From a checkpoint of a small mixture-of-experts model trained on Wikipedia.
Size: 14 layers, vocabulary 2048.
Training: a variant of SOAP for the experts, 319M tokens.
Below are experts of layer 2 (counted from 0) of a mixture-of-experts language model. Rows are named router (the router's row for the expert), gate (a neuron's input weights, with its number), up (a neuron's input weights, with its number) and show model dimensions 0-255. Each number is 500 + 25 x the weight over its row's rms, rounded and kept within 0 to 999. Numbers have three digits each.
After each expert's rows: "comes after" lists some tokens at least twice as common just before its tokens as in all text. This comes from a sample of Wikipedia text that the model never trained on. Tokens count by the router's weight.

# expert 25
router:531461457485477534483485473509499533486488530509473522521525523465511481504528467489475491527472481497513532480514471482525516540460533479487479472523534462491526539495468516522473487527518517470535481511512526516512537521523472528517497468522542493525525469483541520467513521475507466484469501474526464514496477532490509508533473476525482536514486542545490490531478477530501542484520513462493497494486524525512522514526478525513463468511519471483526474488526534492523485523541481520479539472514522507461472521465511518484474510468533529503495486471486467488527516473487539522523525539520483459543474489511488469524478462531543516463464530481502477477480488524525505510462462528491523469533470470474491471461507499530468460526458535475513512473528456483517514474478517
gate0:552514522493517491482455500528458474481455493487498564495492526525473490546501467521500494482542503511536519497489451478498524519498515534483494472490509507477511453472525496510497488523527528543522499500526488483479549473498524503467516496500520529516491527481516480448501476481527461500500516496463445492493476493517510477541530492477528475504469499460477468473499485525498550461509505484485456463477562518527465525536486512502506529525533508497472483496480513475517495500490484520469455527510513482509500461535495468541487492478522490492501490516461482503489508491488510520500507529476526491455488521543503464508541500533540552476490537515468562488481448545536479468484465556488509511476522522486493506489457527503543511457484490542488505497483464515499490498523519
up0:516476545497526502512519526500508493456505501487517541474531543543527477515459526495502524525503476536512513522461527437524498475521517501501499456503515511496513458447477478463512504520522482473459486494498558501515499485489498524477525490541491505515512517468493503462509429506508496451573483511536515483490487503511495496494461471489532448491514507497491511498482519469471486549518496493508463531485514517518510465497519476516519509485510518470506501457474498480484502566518487495515506512498551495514460471547438452462486488489499441486511530491511495507516507523494517494512468545524467513466487561487475541501498506506525506497500531486514538473492491526476470508485495458487472466503493500480507445526461476480481496505473469488472538445486521509509476513480499
comes after: "\n", "al", "min", " O", " it", " ex"

# expert 54
router:524469467473474532468485486515510524477504535509480522502531529466505477505528474472470499522472477497516534472507464482532527529461537474495482485525530468484522533489483522528467486526533514469534477510533530525525518521519471529512518469523536507532528473486518526471523524475509472483483478487518465518515481532490500513532473486534475545516495538539462478525467495525524531481515521467518487507478493523524523517523466528518478474520534476486537472473515540481518483516530484522483533471539529481485472526467527520476485517477529507509481486468478479481524519456484528528524518531529480470535467485518504481527489469526530519483463534476504470477464488525526498511471477531488527472529465485471493476458486525523477475532467526481530524463521459472524532467470528
gate0:537502484483506510489499489484536517502506514499477519490562440534486456515488484551459509468490509526484506471500521536441471503515530474507508543498523500462472513479501522543493487516529515517535492523493553537493529490473464503486510520499551526436526470491509466509507499502463497514464529524483493494488504516470467470529485471492513545559491489545463458473548494466500515534507569495495521483528477532544534477489532494523510507525492485491516489459522514465537495532482499494500489454541482509496523538511505531500517498481462468506514497504488498536466544492494509519509495496520507504525547504498512516532514480507525491489495544501487495503503464532489506487451506519497496482483504480518541431510517532504475512496448492502496497557521552508484478477515508
up0:538492497510476508484520513507509503517480509498554544500483494543498540482491505531463478491500523512517476511506492531548525485527512503519513528515459504511482509471466534473522489509477516465512495480485519493489502497450507492454481513505505532471493489438519479499541519486499458515527492494490509510508488511456506550503545489545556468494524489486509490526496467448516455482477446541492540493539464486494525523500537514509496488532492511472517458508505535531533518556435545530468457499527499504477546518511546537475502500508450468496508529508505440467517471507515506507515520485497508469489562491490524501480493489485487479517485487538510526523474489498506502484520496522499464527502515533481540469510543526511535482478480539465457471501505474499548472484486510
comes after: " ", " (", " per", " \"", " 19", "==="

# expert 12
router:523463494521476531466512490509469512560535495570470507512525501466488476500507485489447512553502480526501546481600484502514513521517523503496503499523512475498514515516504509549502500511504540433538453516546517500517498507489447520489501505489532463517505468510518516477505520488499480490462518474495478520487463505500462492529494510519452517534493500551496475540438484508482522500487518464521507498508485500492507510550513506484479499498509466516498486504486572510506501507513464499516525502527508513533464490504496491471454498479496483523476499488474491489540513487461473546517519499517516499491492496501513487489484499518491497464489531497447465481506502502492498511491476491428516483552499474434476464471506542500498489505489522427474491505526474498492519477481525
gate0:467511542485447502427482558484514482534461490494453511513528530460479477489500522471496455485496534540499492489543464460545506535478518525518455507515534550511461517508453474499505503563517516531523500501470529432497546485479488497476501515514498479509482498526503476513460472497527524519462482518508487460523515501518509500515496489542530485520478471511509508486496544520505491500511503479480495538515459507468458507530483505519484515509481499523504468520518568490483514505535529518478473491531509468515518502523508492490468495530503508489501494471496480479534513508520475515476531487468541451446469463471526505498467463487512507486502497458508496520503539532498487466494498510484508537505492512485485514508524515499514486459485524519490559466488443488466512506532485
up0:494507507537517537523465490535489501496538519531532523541526520500465532503494501476530468496507499549483492518504459477494528469490498507481516501518498489502509495489517566514519486511433501489499516507485505473497524544439491446455499480495475477469557522523491513505507510509502551500524497486500450510470492485533503512538502502483518496530462518512481526499503502534490523519523548451506546511519465482491551482493488515519503548499516499489545496468490477501514517523506513486499520522528457504497524541483475480448508492567457481531497516498479482546498467444490522509488508519522473494503555522471529492502466464552465506510488474543495558482481513478530519507462479473496525556501462505515488536504467527521483494518523517514498513504522499522513463487483470
comes after: "ed", "s", ",", "ing", " such", " known"

# expert 3
router:498521503438487539510505474557454538511535508538512507498499492471522507520519484498423496516438495503523569476547503492472499567476511492459492502571579513515508495495447512521489416519499495455536512493539517504513524512510496517505524485521496510490500488450542496481495494508512505495443521496492498490542463519529499506505497483495454566486471505517473508531429550511541504514497499474493474495498486527525541555502508512516489503500495483473522478488513530460498501501512520503498536493502478496501497496511514485493480486476505492485506473436501499497549527484440511516497500518514496490534498496503492493532505500488530515482487526509486466514485518505494478489498518513451492505531500511477536489484501561520502491502495499511514495518525483491527495512485501
gate0:519501470522512512516512473491500530510529482542476490524484444479512504511531464536547485486488470536475493502494497481515515511498494512497522513505533466462486503534513538478515485501505502461447464454499497472546491504511510510440548518547494491505548484485491529483495489449505527487487543490487480499526517478507525482471518481476566544497492502496554470519456510511524502528527490495491558498513463460511515495507455502534445514500519486444500467560479509465538487490506503465506548496497478565470494483508488476483484530483523451500541519448527482496536538480498541482522518502512500499528500473495513454490511516524528471499518472504497503521476498504502463487478500478495504477479490528481504453472504471495544472469532511502518460504532515509489494521525521
up0:550530460471562444522479524475504523480462497462487513486519467548471509489506475529515499498487519505486501558477510512492489466501491522507504482480513487524469490535488518508494486453481538473486554488513465471488517505489518467532517470496530495486561519489498487503491477518482486445502474509487539534482523524469557493465548530495548487531473512531471460515530509495467503533562517496483521467472489474506500514438498483499506467493491515492491488527506479508510491500489493504485532509473479505479549516486485547465476518500486504497496491493473481456508526505528469503494524484485515532447526500554562494496504482488553483508500511522485510533509509486493519488524499467527511481455515471526463550494504480508495492509497489548420499505501499505528494471480506
comes after: "ed", "s", "ing", "ation", "ated", "ted"

# expert 18
router:521475500487502534490481508571507525526515520522484508519517519438507456474534470491455491519457469516540508495536505447534530526524509505462484474514504483472515518489474522495492510545510526475528498513517503506541512516483464494505524501533515539493492474486524527483505497485510474502489505481564483491529506507506459510501500489512469578513513517513464472548488461512553533497517508474493510520491511528514566512507465492501477509504509490490508494505531550469492491495538499516475518500513504455507470509496504515497484539463516497510482498490489499512524501479454522535515514528561464495544481440513474485538489488538504530457499508482455469486478495506547507473498474507497522483561473482486478483471485497548481485520492529477531549485546472461499533489490509
gate0:517539531527518532472469467504499513485499522464465547511496508482478505446476508501496491526466557491528516512479471474492530487502479476494510498489506507499516531447452527494495469498499485504500493498505537495498486528523572491473467535475509475496504450490507517450531493493514502499472505467501479514541473467492548502487516523530521513481500513544459499479498516460491499537433516494472496493530484433535480523449513515527502495494491517478500450497488553525545493514496482512478463470513465532453476524490489480493479494486522485517512473492512501474466491486477508485498540535492503488525470470554508497543505486459491502529536508474518520503484498475491517497517514477515524530545484479474492488508455495510451472514504512519430486501486541520570504520511469
up0:513525479533504460499475493481507543532488481510490523513471465500539470537510516499502513499529505513433513536459495534467490504450488505493448480477517498506469493478510522491530519515503487505464469561461489523497486471505476485472510470494506487531483528486508480484480488480522498485501517491508507504510488523496494490514513524485478516518474493519481476510488458533483552505473504494481449517486521461513494497490468534507494508491523518470509440491468495545538507530503490477484479553481531498444498505554560511533495482516508502493548525495511481491514458507534523487505514474495471479505529458503472567523503480473448541549445480443449514480494479498511434501494488528497533544503513524531485500471505508523513482503517458523502478516452500522486493478481470
comes after: ",", " he", " it", " It", " which", " He"

# expert 60
router:489498492480513549511487506488510507529525541502512520540498550484496504478495486492476528513497499479513496458522510478548486535504522495513479490515502484480547493512451544537468455497505522509539505498499521489569527502529421564485566496527503482498493459497507499505513494465516445494469495471545494495510492515493495489533489501545496557528471489518481495505486484527520499516523491479539483487515482512497493499519508500509490490495532476508499504448510519450508505502502516503470517472496506510441493501505506487508458478474509547493520476467432502478585487478497518517497511500567523493512496504488523499507503494538562498474487529479501459502524510486530499452504487507504499503530499513484549470451495509554504495499482502515500486489541433472483520466498493
gate0:496502452518462474497518469465488474542495468483499482538488506490495482553499568514542511500468521463524523512488473499513477482488503504510526473528517512504512512518496490523504500507455503515468461535490516561515521475495461514493504534446507505463488506467502517474486458493511532496510454445517511509515476470500467485491541487518489532533477474473493519458463515517455514487495460476481478534487491510442509492482439492535545531551486526499497500508472464483507550499569512488565476496475533488490511508466499502518541534463490509533468528505499502533484527474458483522531513517494472534443526515495509516514510504485466491513498450478518502475508503444499500512506469467481493470477477515550493486504515479486527499485482494513520514517491491502507484480475529
up0:498493474536479447515489488454520493510486478492481483519522507467516507538473501489449470485532540488478529485521477506474489513520534494554560495523488465557530509543518514486513541510480546520506500516493502491506473498473453499507463502491464507470445500470496494495529536531484542522491497483510528488519510512518500511491521487517478518543501502505500479489478524518467531486519462472491481499509500488506485468494500509503520511482537537457517497513521482482511529456520494500509455443525482494486547498531541527547504559483475494502478502463511505478476497534482490494536488548516541439469459465474514489525519537539475475497496506506461483510521484484530471511516498502499462471513488508578509491526486489520492518465471495509504454466502477464505537503439491
comes after: "\n", "\"", " 1", " However", "es", "ia"

# expert 29
router:530478477489493529472488487499499526484505526511480520508536544454505485497546482469482489523464477500519523480507468492523518525468537474472481457526520475487531541483473518521457477526525506468528470510517538517515514508525477523499518470536520495533531451486539518467509521470513478489475501484527470523514470540482508506543476493525498529529482536545485486540478503516509537497516514465526502506484481520523519519531472534522465480513524480478515483461513543474523491521521464527496535470531528496483466535472526511495484526460518529517479466474480474481516529475462521527526512530543475480525472500516498480525480478534537525492469531470496474464473484525530516500480474529490510474539482473480497459459495506512473473536470532489501525444534457479534536489483521
gate0:498520504527529512546543487510495502541492472561531489521502493472537495499549499464513514493495476420503496481482465469526513512474529477515499482541506497493481476479470582495496527498502497574538501522569514488504555513529484503494484495505489502498501531479482517516517538485470495471457475524513509482491445485477480511525527452490514493528462523497504487477476487517498465516523495479483462496542513506485532494519504518458479485499550486474471499479513524553472509476542505558520489494513487500499490536477481546492530514527483520434495495448510491509487515453483511521506497500502492522506495505511504491492481505476510478466467511549520470490481523522505504481499537511482511471501504506445489478504502505500557514507509500462492468517523464453468499509494459
up0:507492480481466478498456512505462502486489459480479496498506511461481505515497475525494475518517496547506539451510543515458504482506514487507528465494532479469498488518537483518461513495541523489513548492484495450497503483470506501527546538542499478525509465488495466506495477554499532493536527510531495516524540504499465487542475498485489509437511537533510540531566502464487487474521518509514521504465510441527513514470524526497490474516466496508490486504506487482458510462524457474516491472492489482501490533501537501452515487442548487487470493487530507547491495491521505470494505518516483512517566500512467490505537450500508515513501492494486505512510516454498523498503434505474458543487502498512512519496474496532473503460528498493466565520475500466478512479543508
comes after: " F", " f", " O", " G", " C", "C"

# expert 55
router:504491498495504524457472506478529532496486534492495485479511504462496472518517489474489506493505438505517508495540498508499531513491499477495451480504532505503519508430426519575420507491502516472508473508483530502491534535489453510490503493523514511507519512482509523500523510503494469509517493510499485550502471502485474538510502492511460494515493565494501475507509484563532501481560489498503492503484489520536484501507434511482475501492503486487501490474502568494481468500490498493518512495491527471462491512485495493484476525498531525493505493520496476504599500494492506512500552503502448504502497499494488458517511484567529504486486501466495473505477512498494508517491499510507536503521444518469479480451477523490495493574492501486499496463543485437490543484457508
gate0:486501506495510466454481490476564498486461513503532490479512486510489477532451573480494503561516480490518520514512515485528503494515505502555457498529527532509519494499499517532517484470540452493539553507583493485512486555466560528486446501460482507494545512474508474534507558525556542500479521478532505480487491490473531525478520488494519482478496484468503459472479531525509502480500464520481503479504498524496502466518519521467528487501506487496531487477519522506512493501498519514536476500487512541542503504511471512498474506500510499540527518522470497498472498492487464528487519470466512517509498528511500514504490450461513466493500546502515492497494509498477510509488480468530528500494516471485480528493508515511502492507494555527522516484439453515474485500528430
up0:494503510521481539474499487497492480516516497524478514524531529503486502512535468510544490499507473527510551471526476522486461514460494523495456495500488498491520497475480492467480514505502501548504465484447531522476529479504426532521510501463489503506503491536542546539505520494485462494475492556512510519509521534502466461454486475508505514500463478502498545496445465495497475533501523525517488477545449537476526503546476510533504510494524530501493508460497508497493528445498501510468511480483483461451481488487512502527529523498525527485454498476480552468491484478527523482519509544517508491503519487519504499493490520510471508511506440534497506535513488546500424515497494564490433486491529469506540501489488507490496535478489508476487483504544546506520501527488514
comes after: "\n", " |", ".", ")", "==", "==="